{
  "grad_clip": 2.0,
  "steps": 2925,
  "dataset": "wikipedia_en"
}
Below are experts of layer 4 (counted from 0) of a mixture-of-experts language model. Rows are named router (the router's row for the expert), gate (a neuron's input weights, with its number), up (a neuron's input weights, with its number) and show model dimensions 0-191. Each number is 128 + 24 x the weight over its row's rms, rounded and kept within 0 to 255. Numbers have three digits each.
After each expert's rows: a language model's description of what the expert responds to. This comes from a sample of Wikipedia text that the model never trained on.

# expert 24
router:122183122160096130134136159107166110124083122139118130174187125125091104146142123152112130156120156118131100092165159111095145120166126116117149160151112107169131122112130114110124125084122098150122128114170140134145189110108102151120165122175161151118134161146148168095115136094124143125103141090139124157114111096116105165111116175161103124138121111150146152112150118128119087144108094138157085108128181111138147168121163140147167097103144126112110056135144131130113126145122126149132114107134134129129097127105127159142125127163123108080113116136130178123098120073127134101
gate0:144116100156160114137154124116173113127136117162125131115114107152166162125131114176163151140129127143146104124149161097056139137136149159153068137110146128148094107132159158158144131120125114119130163095158103163135151132155098129137150139161148146132116161128158063075131116153144136139107136154130103129136111114149108151109116186153142123155123121144187081176118163109139134121098120174131132110143131136118150144120167136108168139106111133101135132147155157116151137130089150142133143108157103119078171125107112141121142087151153149135135156142165149134106188111148139102
up0:167140099164139154136152092092158118153137090148099098127122124098149103089148125149177135149108111153164153126119143127123119162103113160136108162101096111150123154086175097111141111122143145134109189088130117145128140120106136158160121123130145131104127182145135112166126120136131123144089113142126114141098092128149149112074126229123162102132092092163110132146129133143105131074101113162153159110154148114139135122112167141145131144151144126103103130123132153093126159122116145171115141110156120093079125113113142117134135109133131135114130140114177136128124158092136159112
Description: Spaces, closing brackets and dashes in infobox and table fields, plus labels like See, Votes, Cast, and the word piece ur in names.

# expert 12
router:089139150142160141078159152133100149110108114150125080102126159131147083158135094173134122107101174137149118135145099149123115081153112088128107096155091110157169127118180107151117133128155103182122132106128112139101148116125110139066093087144103138130149121172124202095141144085093109158135122107142122117134133111180109110160174151106120144135108145148089138114148107094122146132130135118139113147134117132106132126099158128189145120080128159105110089174152129106126148172122151121154109135133148139123130118144151116139120120111093132123130123101104141113146113126127148119
gate0:113141163054143117111111171139114105103110154113123111093121112151147134103113138127127096137137112111134120125151121105124124129124134102129102113120156130110122110109117172139119174120076145142157106076140173109119125138174065121166112081140130154108147162118141175078140113199137140135135107117162122102154120088143107093136126152111118160134112137100098099118098180159124140092113122157111101162155078119151109147145126139144150146131112132134179199117118099123134109120117145155153163178111125152124156123134154137116151123114122121122115163155114121154152107113116130123
up0:075150122189108156142107130129132130137124143185134148137118114144085130141139101157123131107155128148115097151130148134152115120099145107142185142161085102150097143130163141137160097124163107134134146156084119107137164108101144117120167160120154142172115123137136094129090146071100148075152102142156131115132139158161127157129121139085123128149104100129170151149148113074136128134155115103138147145145159124113105104119153128117100087126139118124100106119130132085140135136131106121118083114131131125142131123112161094198151114106121121140200079104148106101155142133133123101
Description: First names and surnames of people in running text or credit lists, such as John, McKinley, Nancy, Logano, and the pronouns he and him.

# expert 11
router:094143145072141169101158141134121156112081083157095149155167121142087120153125108165135091097074094125124077086157141139099137111122129141124134122174114124128154129128153143163102150118135112149143163147133140141145166107153135112126136105143138121110109157146151176112126102111107064122120115137146170160125124098127125144160161153124101143133146122119110101139122131133135105149125141123168130112155153111167123113088100168142133148092090156161128097142119121135138137116118136090168096134153109131099082127142153145141072141148138124088102089149102124129114080086110115123
gate0:167163119148119166139130141138103145190125150125139111124156129144127130149157123116114130117135137134128120113153105160149107130135131119083082155128110116148143068121138157113166171108130112163116118134181161155093121108112096146164106061127163127136081142144110101142060169100143142139153112107096097106140141101159122130122135134151139165140137097143124136121103129164160126111126145154117188153138112107098135115128137116129068111127129138119127124118142115133085185121120141129123120113138123151098108117102192127145137120104122110186126124183091127170133114123102100117
up0:170129093116110125141065108149133115148105148110148156142150117167131103154132112120133142120155147109135096121133088133150131120091102126114067145163114121080156104133158158122156144091120121117108112110145123148107121109099123158101113058138173140132081176131127131168108149097174156143144102109107105115120158083118117115122108150129125134136157132141145143112137123136156149101138156183147175138160109137138124093109112149082110069133131129118140154111142120085097135133117156125154141153097139167104090147098145137116130117090081125153130115119073095126113093141131117121
Description: Bare space tokens before figures in tables, infobox statistics and coordinates, like a space before 54.25%, 298 yards, 51°37′.

# expert 25
router:074147156069136127147124134095094120124097096128126107141156111104099126133135113143147115114117154177080142127137171112126131083173099184141184137115116109126147083156160105146166123131162116112121173154143160130113135118144168140103112147082142114117125128146123122096107150118094118128115115132152136136121156149119155130155136096135120136115086120118094153102102180078132118149133159159148097112129155135123136138135132159112134128127133110107114105127117109140136145118091156099131098150117119124150141137109152137146159071081106127133087091153124169077101104086138080109
gate0:186120161097100116127097140126155132156101139162154126127197155147122094152138096124115124115163125148062136153135108135123153104126114126124118131125137154103138095119113114130141186129159149152215132134120156159095100122152136141144139112138123097115133152140121148121122172121118128153138117138121106147129137128175106134133097115120096132114109090138071141111091149109175123179124101121150139157164157113120137138130131152074130124126132128157119155165077088164128140137145120109174138129124121153139135125180121118141118100149139104087116117109126175135147080085129144136
up0:082077129119130110143127094118142116112146154128123182103135137122134153130145095123117100116093088097135127128112097165137124161130100142122145142176135126149131142167125139122099130132101107153128174108084154117134152153166115104087107077196140130133119120100153105117111135138068117130100145139120099093119080141149117060115141127126131151174162168082119138166119138153126146124134127132134123125155149153126123110135132082138134157108103110114157168097142125112158158168119133181111128111136116122128129118162143094151126153158105098150113139134158076155140106114109106083
Description: Subject pronouns opening a clause after a comma or period (he, it, they, she), and and/commas joining list items.

# expert 38
router:106128115084166136123112164096140130106082126132062138121131145142098114190150141149129139168098144127143106140165139117127171075135097101091148142142110120121186140159131126141166125076159146124136143131144131102143151124121126120123111111120125149139152174123095153063149116106134092163118088075150160113081126168140122129145131159161169103110141148139113092120111161118110079169113127149147147141099169096135138109112135140134160089148115168098146111147116146099124132154123153127134104120139137144115142109147121118127093121136105125138122167123118111074112130113087121125
gate1:114099128141147064077122129086148065148113118095113093144159104135100158165144106129115111099145136145098122122134172121138132141124178126111116148122121156121140123130128084153176138132119136168125140131115110101158128124142100109141096106150135081138159105164134158110110105137139100156128126111166117117105113122110080160134117106145105135076170077141156134131112147107147087158095154158131161115078151114109085157133125127145097127106135112105137128122077130135120145137130154129114117130057123106123147099153109122111127118146131126125169159104133143097117112128066138087
up1:125167126129138104121065146104123110114128122139139106147158126079136120123105065129135168156137147064135141115100104125117081128110172106094103143108124114143140105078091141185173132159125154138146129098098134159138153129106134131142140151096149086102088115192148135084121129149116148130146138118125141154136133157174125149120130123054103142120133099134132145133112140179134082147149140118122170126095131181139112139123153118103124131110115139122100141178123117160118115133124182122119139127147103164100151123141094114147131118142145101132130117134149170090154136145109120113
Description: Table cell bars, section heading equals signs and list dashes, especially in results or election tables, e.g. Result | Year.

# expert 51
router:108130140139175121106133143112128144100075150109126138152150130147092134150179110150135148141133144090147104143151139091119145068106082138153164151128099099130151137110145084123127170126126132125107163097146146102115146108107107121067125149142142155116154117173139123115155109096116140138120115114186183129095155132127152110162121122151166121176092156151128174135124135097129138162132141104110105132134156141112144147113124122148129102126130178104072095182127147126111142159126160112127108118110129099151103134138100136127153115144117153140121188160084135116103112129102102079
gate0:134076129125126137160140119121107102158131130125113163180112113135124094169115123128140110118151164142178116124094129146150168064146128116154111146137141130143163153105110091107093161115113132107112117155133109141133138132096148116091160140136163110138121138096122100136118113094139164127141092128124196149144147094124109121135132050158131132143113147153139110087132152102121125134115154155126145137121124166099128097143129123126154100125133137158118063147167118164113119125116103175137130096132122095092090134109076155116083157123137094147105162131119120126118067117089152109
up0:116127161157135120124139078148146148171113097160138133151153118119066101143115091093129146144144102144182100177132148136138142138117100125098164137159117078120114155093180108150106146140103136089103153130137119098127156131115116102110149141104170105115126124081160054138167128126130114178119125145131133117182127141132123168109129128104102105101103138127134120112138181117104103110135146146121139120151141138119079097135124128160164096108136099128092116126137118083131098109162164142105143107122123099097116136165122150110060149141122130148144152127159145124118113138105108145
Description: Nouns in creative titles and table headers, such as Name, Candidate, Sound, Guitar, and words inside song, album or play titles.

# expert 13
router:073104128114105176105121122107116102096149113123078073124106137131097149171113122154173076117088152114104096111144157095122166128153121105132179080131142119129137154125111152148167084151114124148125162141144124099125203107142165127098102141154150156144109155149123124109119128100143103142123142119139127118112164145142124144139154165147099125154109128139139156141125104127116120162128125120159092122137154105150116153121149140131137127138128154113120083135136109119121111122138142158098076134161149121144078099095119131167105075100115154155169137119159164131095123132147119080
gate0:135126129102116112114117108108122091121155099109104136049096149091133133167121091170170104155103122111165072117125137133134164133116134091123159104108115161149132115107172138128122095144092113132072118126122124112132176132177155149118114094142133156117115144117132090129150172128073137145158133115111145141087130152088159142137145117100091129120161129144139097107126157167144156170135119114145123139143134134168104135093231132104135100119130130140146141138123113121115144145140113124101081103148126178127124142128122105141119116143148106120119124128112149139121103147153079131
up0:153114086123099088120107123121136106106131061138120154089105207109137146151123125137160086135120120125150111128114132142128180131135112138120155099123109139142137120129154155142127130170086099100107129151118131152118139115161159158103086129138110149140097169119123088094172152146071138151156123129133133157083114113104165165125154141106104146112164105150102130113122155174106153164148135139163123158139140127133118159078201137109131169145111116184101152134128131125128148134153134111086101115113093157134114117102135100129134120104109126118117127147094124134150131143135097164
Description: Tokens right after a person's surname: possessive 's, commas in name lists, was, for, with, and table pipes after names.

# expert 48
router:118098169125138157146132131135061112080095125144103138158150154164111140144125111100118101112120134103114127124131123116131141097116110156139125132127096105143165136128107105159155097159176108151123156083152117115141142140076125140115105151143110128139127131174130142106116156107121114146113084152136152117107133136133142104145152119156163136155151114164104178135138150100063060179110137131135124111145154108140174128122105118184120148132140151129085123151153109099072125143134166123118100172118126122143128122132118109112146130081097149138104185132109139102104098137093084135
gate0:103098117160135132144128129118129060131068134095132077162111136138115125137144121137096166127186098116123119092143107124157091111128154149134120152154145089108164147111139115138129159118114137114127130143171147125129092154111146155112128140146117104116115102158126173110120135149154149171113132148113144181121119105090128107149129106129120166120145141115125108169151141137083104149115161159141143099107102112081134119105176120158127135175118124099114129142131172148124146168114127128132104114089127147160163107134086101110162125070123165156093133155142101087104094106131090155
up0:114127158129110147089122093128109095130132143082068117143079130125128128132127109130110160111151101129130153117138130168151152099088161132122096143161125128096118139119096082141122103127130103133153138158189119078103125149164123172097085141114119150130129131126143125113141125113127130152139158127121152083192136090111131116141150127136101096170164110126161128134142187121062094133139116150143104134103134123061087136115153162157135106160157109111135129130103147143136094143130111094120110164130111125141153141132119119105115100122078123155091133113135100127089092100130126161
Description: Later words of team, school, company and event names, such as League, Cup, Council, Airlines, Athletic, after National or World.

# expert 28
router:130105127129097190135091177094115148088106127151111121142147121098133117168151126144120103143140109100084134095183140109088113141131122139132120087132093143126142142104167045093142157140125135135142149112164121103122119129146142137143168132148088157119134134145080142136106128090118114143132108133167124159145128116137111105153136110140136153130112114152137117131140144102079101176108138136138118101164198120135127141145116113136164143093089156132116131144137115111143085176137142107124134136167127117119119128152131085152140094117107176082116160173111135126107123118122070144
gate0:118122150142161113136083130132119125145096153168163134134120137131139153114121155130127137165160099135120077096123135127125126154104110155144131127137132129163120132094137119143129165128129121097155108083111072163101137136117072160154103153173107114125098160137152129149089150130148125147120155099130141130138163133140109139152083140122106130133097114110135174151107150147094070146118166115158128153154139101171131134126134150106137121146132141116127140127174117140126113136122095144129170154143154151065151098175117118084162113139109115098107180163087195130146101121141171160
up0:134107124087081108113120139133097116113122153106125095096110128114158129098112118125148147101085137131135129124097144140141123091157126123119159113118104155112132103131149082148162129119143159118113128156128106159173165140141122123134118103137136103117122097126160140137105147155091141142182091086095140106122157096139137132145139091133128092105131151125122124119149165137110188119164142118121138182110137152154126156165144102159114154145108091074151132151130111116098170135116134109133141172103130128174119112107086146066095145058143194144123120165129122159143102147158137119
Description: Nouns that complete multiword names and phrases, mostly compass words (Middle East, New South Wales) plus series, century, season, round and area.

# expert 27
router:154114102156133141136123140094138099121109139139120089161160123147114084163148092164151142116130115132147111129124082098123159131070130104141164075137097082098104110135151108100128121141154100123108151131112161112144138130133166106107134132100139139122109173146099143112116154074130115155092086103144170110142126113128160142123154139140110149135081124187122123102130138070109120178084144148135130159107133103119132083130121118153118110099126138093102099119149146106119132145142089122127069143188128149137142109115153094128129130150139138065104094135139135126109149128106098154
gate0:135104101153137078166120162155150112123115113122179082127149130118082113112135136117173119129165113178163084137147109162123114127106109136136090105147138163147142105143111122145142117141124111140097120084127133166164137105143126107077147113149110085097127143107104131171121072101139131131162120091147118116190135098143105090096132145125120129090134121125190145118141151143113120126093107162152139146153132129147107094131142123133122161140139100135136077145150132118149152137158144107129091145132159133114110104091127131089166107137157187064140145138121127114148135142103151136
up0:117108109131128118144134119115114123129148141112136178183102111174157174090133137190112137135088180098126118135149150109149165140138109152153147150103162118123110131123135164130119118133100129141177162109121124142169114152143133129128136090136135188155129132165111134125117122134193146102097105164121110145102082151154111061138173090136101134105135123146093133104128120109135146162142082094123127107167110149090115130135142119091182170155101149131117177121136121110116094143100150138121141142120119114130114171148100150145138114144133101095150108147134131092121091144127118143
Description: Place names after New or a comma, such as York, Angeles, Texas, England, and the word after American in "American murderer" lists.

# expert 0
router:087149158131128134087108115104127114117100116143112109119128143154143121125140118138151141133092158114096097117131154147099157112154138150179129137179124162145121118107178110127162129150158110149106162115132119155132171108131120133109113125121143144144141107204117166101158153104094127136129117104155151083151167137142116114164166124156147124117112123147088122102107148134127134165106151127108116107119151151122174159101157084113130121112133143122126095171169108118153154130112149161123087097163175092133085117127115130105150112115061141112148152149114170119067095122108114144
gate0:102166143135125086107132177143140109116143109128151104094162078172138141140093134122143126148115176095140102183111115176113137142149123132148137110137119116141093126165107141129134141159147115141108138123117149148151092112132087085125147080118133117164106174157129153119132136170133093120161138117089153076131131108146130155125169124097130162110135145101106136132095109144124085157140113133092130121105133134128124177101128169104117114095150127129151111135167155162158145106080093117088107149181165081125146107116138097151117118147125161088143133119089160110113144137114117116
up0:134141123149105086160094108133100142149140113118112185119150128126123115157132128103138203168126087097105139135184116147163154134089096095104082141127117130147115142095127149121105125169123162092153112107149127144136117117170125111154140153127105103118159111152114092179098115171141141121122146147117102156101159124077100144134153148124156132166101131142140085130092156137104166103160153143128164120162117123096131153145100104129129115132128110095094150103131139094120105163126157150133100116107104115118090107116112155178090106112161137151138110126139105157164128125108105143
Description: Surnames and their word pieces that follow a given name, such as Jackson, Hill, Cernan, Cassius, plus place-name endings like -ville, -ford, -brook.

# expert 55
router:116155107121159185124078127108104103144140119113111090127182129125131118162117091148134096136099137147117108078180128132102099078116132125125141156163107150141139139130128151127120124102120156148099171072141132133107170108102129151129161144071124139090113088142100138131135127128106113167103107120168157140106164137136122127103149150175122119108141144139095122121145129102124124175136160139184126129161146155159158136105153120140122118069147113125102104124175115114137107108121138160114112150163157108075113141150124138138094112109115148139117095097133173124081154120097125125
gate0:142081116142140167134094187129152080147125127138097107111120113120178121132147116128122138138116144115139127069149123108096131105140164160110078116136099125157119145137079155122135132126125159086141152091166090142102132150140145126133128147108129097124100130068136103145109143144129157151123153089133157120109140145090147168114102141178107132152084150159092073114127108148143142148153133121161102193123173150107182133128128108112131113143104131125095094153116127189120116090113132119097112137131121136111106150136115133149109110128166118152095128125100147135113162146132161104
up0:153115177136152137133092182149142119163120139113109100126154139128142140119116121093106099098108128131105163102113125147113119136123126132087120141112104173155155137125130151089100088127118107119183130116140164140103110122113144146113146100132145099136132106079123125168129165144115137127163098067128135144151154110133092137127113142169168148163097108089130088061140134125109128103136114152095096124116140143118153095165134098145109069110112113141078112124102174112162092131144122126118113119152124123103121098160172104075078091133105132117125143140145123132096119161141114160
Description: Interior pieces of proper names and surnames, such as Lang-ad-as, Bern-ad-ette, Strath-c-lyde, often in species or people lists.

# expert 22
router:092105166134124106120150110110108111131102136141063160156178151128125104156116120179139132130084160091124120118137113114134194095141143132120114126123094101120118108091197138135133145145119128147084119122146117108123142126110133132126141129135132131149136122189115150116121152080131161145134118124176142137120136158132109152133154164154147145126130121159145146078141124133146074155097138155149104105110144145130186147165172100129160082103121142134133108146164093107147083137108156128151116087136143146095107152115120122141153120126102146125150098121073126114086122109120086097
gate0:119074150107115127116113135142135170132123131127128148146094131172110144108131097181141104124132158114133115119101092135094147150167202161103107134094140106102098115100136110149127116124128089136121142135103106121135119140131149090147088130139107073117130144128140167093099193177121125164157086124191147114137123115115134136125151126126177134132143154175144129105106122065107094112162123156143077113120133130117166147136133089137122119141086110134124122158121142127170120112119124150121140108120138148127140093150164154121119120166100125171153114142143121148081117134084158124
up0:113142103149142131155103112129159138134104115145135170084087168103108138161116109143162131126130113132117126186139110087134144120108158112154131130120192104174151155152086125144119133140147096131098115107127112114168143139091124133090075136137157100130122116125114121131138120109163091148160134174126118123140130078143156119132126181098088101156172087106103140136116160132120164119080151086124127149146098143160111159173141119104123095147116132111142150150093102154116084126110126143089127143127097114102159090172104153147108113134102116120125134140132170119169155111152136124
Description: Final pieces of South Asian, Slavic and Germanic surnames and given names, such as -il, -ić, -ović, -enberg and Singh.

# expert 31
router:140152122121116132137124140089132123146086124112097121131142117174097127149165134143100126147135115122160097102145142113111146079101134123173146149172105119151159105155164111099158164104139100120120131083141159127121108133121146140087123129122121155149154134179113136090115118118126109143109109096111190125102182118098122131137087138162149155117108121177157116121113130129089077135106143134133158173122140143120122097118139115175128133068139166083106092125167092107085111135094153122160100120149124155123089133124109137167136113065122142157111160129122136101109123109153151131
gate0:059148070146106122154119158098121122138119114089058078133117105148100107077114142115145100138161109109142145125115110123105105119160116146147110138111135127157158112138132125125146134114156122140150166118119157126147114156140161119121085140124103140136181148167109126121158107082094116102135147130112168143112106106149138136133084170129124145092123156164117168119140119118089081152152135116117107131177132165082176098123122141105141154113143137085114124123150081147104147137116147117149092134139111142091103101102093114143132145079120127125121171111121089124108129154154142127
up0:101152164155135156152111154134132109165147136096059095121098127186134108105114127114133119167165081090140135089088150127123125123129126126143154114100149114117150145143152136135169133180143114164147131098125119132124097170120133136149135101173120135157154119164133124109116112120102150115152122118110146088142098112146134115139113113140106112120112115158141166104123139142105096140133136137141106138141193130105147084177152119104134122171157200095170116102153115120093134145102096098148107189149168110108130129111096122128143131113105139118150141141176104144101132123161124143
Description: Column header words in sports and election tables, such as Votes, %, Total, Candidate, W, Rank, Goals.

# expert 15
router:173143149085113108141143131107087098124097127094146100149137161175106144166160108138128135115135098142132122086130147094119152096105120114168144104141145107151106124096149165124171141118124109158151174059141117088098142138121145111121134104108129147112158125138081189105088119072099111111138123094155136135127143108122126132138122124157155167120113125147134107118111177119086083131094125163163132126134143103132140156161150133142105125149108138156119117148136118059119135147087142122179129119112134124148115144114116120122145125101109135086132114168123108097084106080132130146
gate0:146146137110117102140173155137145108120152136081107108121131169130096136176132140110091121120115096101115148080075124121113145071105154109128106143150083105158146106105102151105127143134138117121137136116091146132135072138123127183142147164115099103160120129163142124111071128127108124116104111109125159140050139142150094134166131127152127128102143107140132137136158148147124098130105182121107117129125103096103161141102111132121067130161137154098161111120158131100138121162141159129155135145135099117118122114166141117173117117127139146094113118175130100087115111076143146149
up0:132123141107131128132080163127088126113122131101096151116134165094117127061116144096121094080122144126154122104140131117164119134130106143127120120105114095084155165092126131153134081121145112113154112157110136140090135143115114095101108120147153154159163109108092105138143116154159127141137100137168093082152094131130106124154093125152077131122172142121064157109099130132162149117106118123098164116074164150116135137148117116155162148116174143134124102151112130154116110087154133145133127124158150125142157120172110146130095116160103086112099102137136102129183092105148139126
Description: Label words in infobox lines and table headers, usually before a colon: Born, Genus, Movement, Affiliation, Synonyms, Votes.

# expert 29
router:114164108127126155123167126101122100118159155121079086125117113093090131108120088172160112168111143134101111132139153111087121106148137171128155101137127152127119149112115109140176105104157071146095168152131150127126186141100169139083134153112127133131133140179152143129143114144120100130110106133128146140115152153104115131112129140155102156145086089134152133109118140096113126135116167099151084099098141103136156123102134127128147116123097142102140061146140108116109112076119118156129091142139107102114124147101110110145123082129125167120123111159142167132092082079137102103
gate0:130150149105094151120099114130120085110161133125104109135143130071137156105093129164153121146105149140144117128119149106151095120181176119104157133147145078122195151105117106121147160124150073164098133135114147130148144125111138097157120145106131140130149094182146158116161120108099149126120120115117114089156184170118135086134136139162120139148107123166160140116137124136122185110140180112133135059145133125149139111112107096137116129154135150157129088167120095138141121155133147151139116112119097122150152143142122154142129090115121119153160089135177113103104114138167119106
up0:130113118141150117125158146115152124068125138124108159088164124193121124165126172145095166107101081150131148137171110128147190145116145156127134132119147162148165150160107144152144074118057128144125068124138093140145137151112157092146081110140099118127174072105146157145102120139130128125075123122120132134126114128118138102149118103131137152145179130096112118119103120106112113138160122139089103140145108113093129140173131132106125184116116103131157161114157152104145108131111144110164131093135131141123134126108132113132083137152139170121117139107128081138122129130124119139
Description: Commas, and sometimes and or semicolons, separating list items, numbers and names, such as 1991–92, 1996–97 or thousands separators like 200,000.

# expert 62
router:149146148133120136142151099111116132086108149137124127145186093124078155153133095158123148156122143129124077107136109146111158119128129126150156134113130169072166145123161094123142136140137102145159123074158121064091126128096136161131105118165102149115145145106134157156151130081141141111156141126158147132136107142138118126140129145172178141125136098159119107110101107116085100173072126137168087116126133147130170143142144104152140136132136149101146111144160125085178105101118143109168144114168104117095116137137143159136106092091134116142108121137131103098108128089135101098
gate0:127166097140104198166137162162150087171111132152125127114171140102126126138087128102111117075143078117115117129101131133126107100119122095109125094163128121174124148134156159076102099144169095152106123125163130103142135152070126113138145118115113166121050173119139131183104128105108164123124152102113148137129140120179132143165110121141120132119181107096128120146135173150099122138148113108147120107146107126112121133083166118134088116129151153099139136139145135140104156142149140130096139132159154128108111145107155116095148129125122106115129109141088128091117124151120101130
up0:164107158159111148141146109076097148080144112101116129123127130122109120090128117128149113102139135174129166141153109133113129184129125141143155145128139127092124134122160126145148144070130124123159166098119140152140144131159123152158152112133154125136143119162119117081160146155111122122169156103165079117131128135126115122084133175087133133135109127183109141115106099159105150106152100160134132116098127120181129155119104151065186166106070113167124139109117102115147135099139116152129117146113131135140143115128115139155130142126114127120210131121132118169156134146095168151
Description: Inner and final pieces of foreign words and names, often k-syllables like ak, ik, ok, or Latin endings like im, ad.

# expert 61
router:168155109138126107164123142122082119087086125158109112154177130152134124172121119162115168119119120173093114126142138139107139099105110157117135118151105111149165152090132152093140146153153137103111127091152129115125135134106132102128150124111106167075148151145119164156149147115145069119081094132121148129082128136177157156157124122116170134122153126124116122157085142108090158138084123163122108125089141079132119174108170091140170116110138116102128118139155110119154121131170133125159112131155134122111145122145125128128108122104130156061095144144151143110102112076131126124
gate0:155144138141129116135119097145101085079157175121116096167164136166135172080127116170104142146101109140060124161129116119121104136127145159110128146147130139147104128097140130100170131140116121131116149164091127133101093190113179092134103134105104126168111150118163126105160135112116138142124105160149129129095179164151129166144108126132118123146168155129084112146136145127107089119165130143112141176136138123106129132131130140176096130117161097105112089149132100126101121128131198139133165140098124139107137149127120119122145132139145178076139126132150142123107116119162104109
up0:149127150133173137118133111128143150173110123143150171084124145131107128145139137152143152125151130131164121139103101135117105135156111106152106113125070120090115105127127110124116101122151134087138107083113112136125166046149103164143152083136145133119161139162161094127084124128145120130111154110085084089131132159113120108111227094109118149093085164134160142134159140132135106124116181112126126086148135118132133102094113146141105114145119119121143152106129117139162133142130148148122120120128100125133098125110134125132136120106141109191102093154154111116129125149086178110
Description: First stem pieces of words right after headings, hyphens or sub- prefixes, as in Sub-tribe, Tributaries, Controversy, Subtitle.

# expert 63
router:160165142118136127119146181106077122094117116136130122144118146120115121177111084164100166100099133138156137110145134107100153104104087099176116117154116093099121164104141090078165092129141066129137132151117152138135149112116141136107122115114138088122120112133144152121150144138062151116096124072152138135113119168115144134111138110148123137146141131106121145113141151099124083140084153125121156106150130132105148137152123125178111145117156158103159085141125116135133134152119152074099076144165105128098117165144170146116143128091117148106142136135126138120117115131060118146
gate0:133159143106085110141132135108072133101166125138141141118132123165142124171109088142125131131130140146150162121115158120128129126110117115184120104127091106135123169101139087083085148165142122141106144172166147134158128143104113162115128106136101060149142176151135161102092154129114099099102119114137081110137081160085118129164122086115132133157114141131091145091082164084134121132133139140141141158130135136135122094126128130164132115140151127117087106131092102135089123155122144057115159117105115116089135130123133111152115101160110153150114120132145110140143140125093097162
up0:140113102139169112121132101110131143146149157155122101122108134106089138119117164107120177115102122070084093166118108142140132131142168134079152144107146146101127089106142131121125135121132142133158101103119158146122107102144148149105119120106140178132097131074143097137131114157118113155144152127074131155069162119171106159103126116147146148118125150130116104143103083155110116076097130120120133091121157109150090133151115161127134142124112179133135157117141149113124099110132146192092113158117169170124167145149106132111128164141165147083142135133167153116141108142163111109
Description: Nationality, country and language words after in, of or the, such as British, Spanish, English, Italy, plus fields like law.

# expert 39
router:107129099086131136116148175092093120145123125103085087157188134103124127192104123166159132150116126118108132139138125096118172097127079147130136129137110148127135115145145118104144132128187130164123115124142133106157162143115127132119106092095138129126134117144089172105118114122104131139146090075126109107100109142132143094116109147120138147149158158155126121116149150123085080130069136163157114132127166127138113150162150088124103133144112119115132103155145144169115123161129170092116103142157133111148103130137122092132113058115090109115135116143124143055094141128143130122
gate1:141162160101074109144110145137146118096156093136156116073086135093146091111082117135108112140152110107088076087135159076148120145135087133128170132121158174137146125133135170073124132143140117108098128107072120130144090140078149099129101139106080135129099124126132130094141123131110121106140097130140148100148151133111183137085120125161131181156114163151148120135123106146135142150160118140109097145120153116152152144130074117159154131135131135134135108118166081116171153145133100118120125118145146132142129142100116155130140125131087146148109114127111135127119106134158088163
up1:149156112153110118110100108121152099121153144145111116082123133099096074134109121142139140120173148071112084103167151092160114152096126125110121153134174152117142111182143145087139142160119146104124121113097102122144082105087165109104108146133127124132133164116126122085120093118167118113103097108156141101129149157149203140139125121140179174144126146132135132145127065135122129131144112147099112132137124113123180146145127130134175128164154163155158108069134113126145172151103122112117137111163147119152100116137113154111139126139104116145133155103115133092109108104127133146
Description: Pipes opening table rows and dashes opening list items at line starts, plus succession-box words like Preceded, and boxing results TKO, Decision.

# expert 60
router:119131121130150152151134158121141101126148158132113106169169135146100122128153092171096122097158091136100097133158138112112129109109134144125172126176115104130127106130154132124158144110174084109103147091114151098109139145125121118084099154152132126127115175151101135140108094127131142130119094120177118137141164168163093130138124141162117144178121112145145135152100108106111101147115124090124130157163121142109169128144170141147100129093104169158162102123136110133088144168083154116178119163121106105164117127111139075145141105090120162100166158144130172122116146096132104112
gate0:125099146171150100102100191156128079135149123140120117147161129121080148086129135123133105129141121133107111095194143109129105130113116148127188140127084130158133110102121145119127123126129158105122124116145136141120082128102141166119123148106107143136124111204143191102175134146170175136130115093121124140108151134097059138143114174119160125141122130130121129145148116114104134138155179133147156188168094138156156153125109106103112121132121129134121126122144120134109138115139148131131094120130105116146081160151100145165135154118091112165115141129113157130123112164156164135
up0:160146104107110111167170117106162140106144170153118140152114126162137186111090111126171149145111130084138103116152162129166112112119149136134146127140114066120139143150141155121144109156153108118103145127199084169122135114161127105091101116132129100139115145103102140091154149135122135144156118087137140111175085143098100153122151094118154139131116149092126143095124122159097099101169117105122176161141139113129105105113095127148170111107127125126092134145152090125152134104146154161105171150089124145106119135098095181157120135128114100126096124103126119132104122113146105109
Description: Nouns naming a role, position or instrument after a or the, such as head coach, defensive end, vocals, bass, trombone.

# expert 19
router:126147170106111171148124124076122131117114119099060091139131119147108119180099098122157154123165176139120110098154128074124137133133097131141119114178094143150134165117164137139140125174127112143150161095115121109122141114103159130120109083163112108090122125115095147104143143113113133113140085098147153094133134180136117127136092130168150145141118130179104165086132180142127110143098116113151113095132120118133142163142137114115120065127106124088133125137156112124103137126136137110121094154142119157123103120135165123097100101100066142095117150147116141109095086125137118127
gate0:136169123146108152120115073108165113126143118169098092155132106149111156133187113143149137099109117106149088128129163139151117141092124087161095111148110095123086136116150124192127154140147143134132134126101108144160114150111086136134103129151144124150111101166132114133097116129129156125086154165151098129108151111143132139107097145128073121122104113094142129110103142127164117177081111126123096122158109130109111093145146128140143110103093158112142119113115165156078093123123111134164130140160117122128162083141131117125108132128136129073173146119139116148091072090165130161
up0:118137134164156105161144125075094102136140138104144099143123129177158153110102159114119142085098145148150129125149158141129101150107080134150136117131133126099142090128147131103150165145137122141105091133085120091098135157130156093112118135121144120130131167183103109144135169113190155100136153125146123118126125151111142098117114099111088138175149154089166116175127142132082115108117136124092100120109151126105131130110152104107120071121095177145128122121156158114132120083056153122119141161150129160115154121129122109127154119161119170098146124089121118144128102125108166128
Description: Table pipe separators following a country, team or party name (Serbia |, Labor hold |), plus team-name words like Rovers, Wanderers.

# expert 54
router:107179109139076157175120148122126121121087115161106104096121114131162105136156106158117150121125149152108107129147087103127107156133140142150140153133107129171140127138168130094116126104153135130126138103154187103114118123120148108097149134135161160091131108142118192111127159122121114106127136102175116130139126152093147123144170140115121130163127143156155164102091130093145141135089127111140090172118144153094148116155121162157142134116099148129113098160129111105142124117120154097153089132131114139127123150136177130171128070122113179071145154141126135120111104115077097081
gate0:150136164167098148159126116105142149140136135137130158115098174128161092153162107158080114152163136160104137126134115134160162133111136151121129119185131118169118139122169148128170144144123113138077110100172151135122120125157148153144145125120122160142117142139137116123149141134134122133151150142149102122146131064058148140149178116130169137128106153138144193131112114081103118132124126141108102161141124127127138113174150147141130111125110158113106140143150171129078141161105110090139068124142105152148133167127140119177085125140124158141162156135116118171145130116136127084
up0:168143165115085172137109137111165176096098147143125154095121101146154091132126133168115120128155169136111122124170100115126156131171145124128118164173133145139122132131155129149148125120117128136090147122146170137138123125114145130143125094113123204118107102092170129150158136135134170111148166105128146116127102112098129146176184135164120125113093161131141161125121092066130153149156153109133094174138153106123164134134155087080099134111118129111122158140101108129110133152116116147145112138088123128134123146145131151170120126145129159117168165165135123121155156118148180120
Description: Time adverbs like then, later, now, eventually, especially in the then-headmistress, and nouns right after the or his, such as writers, north.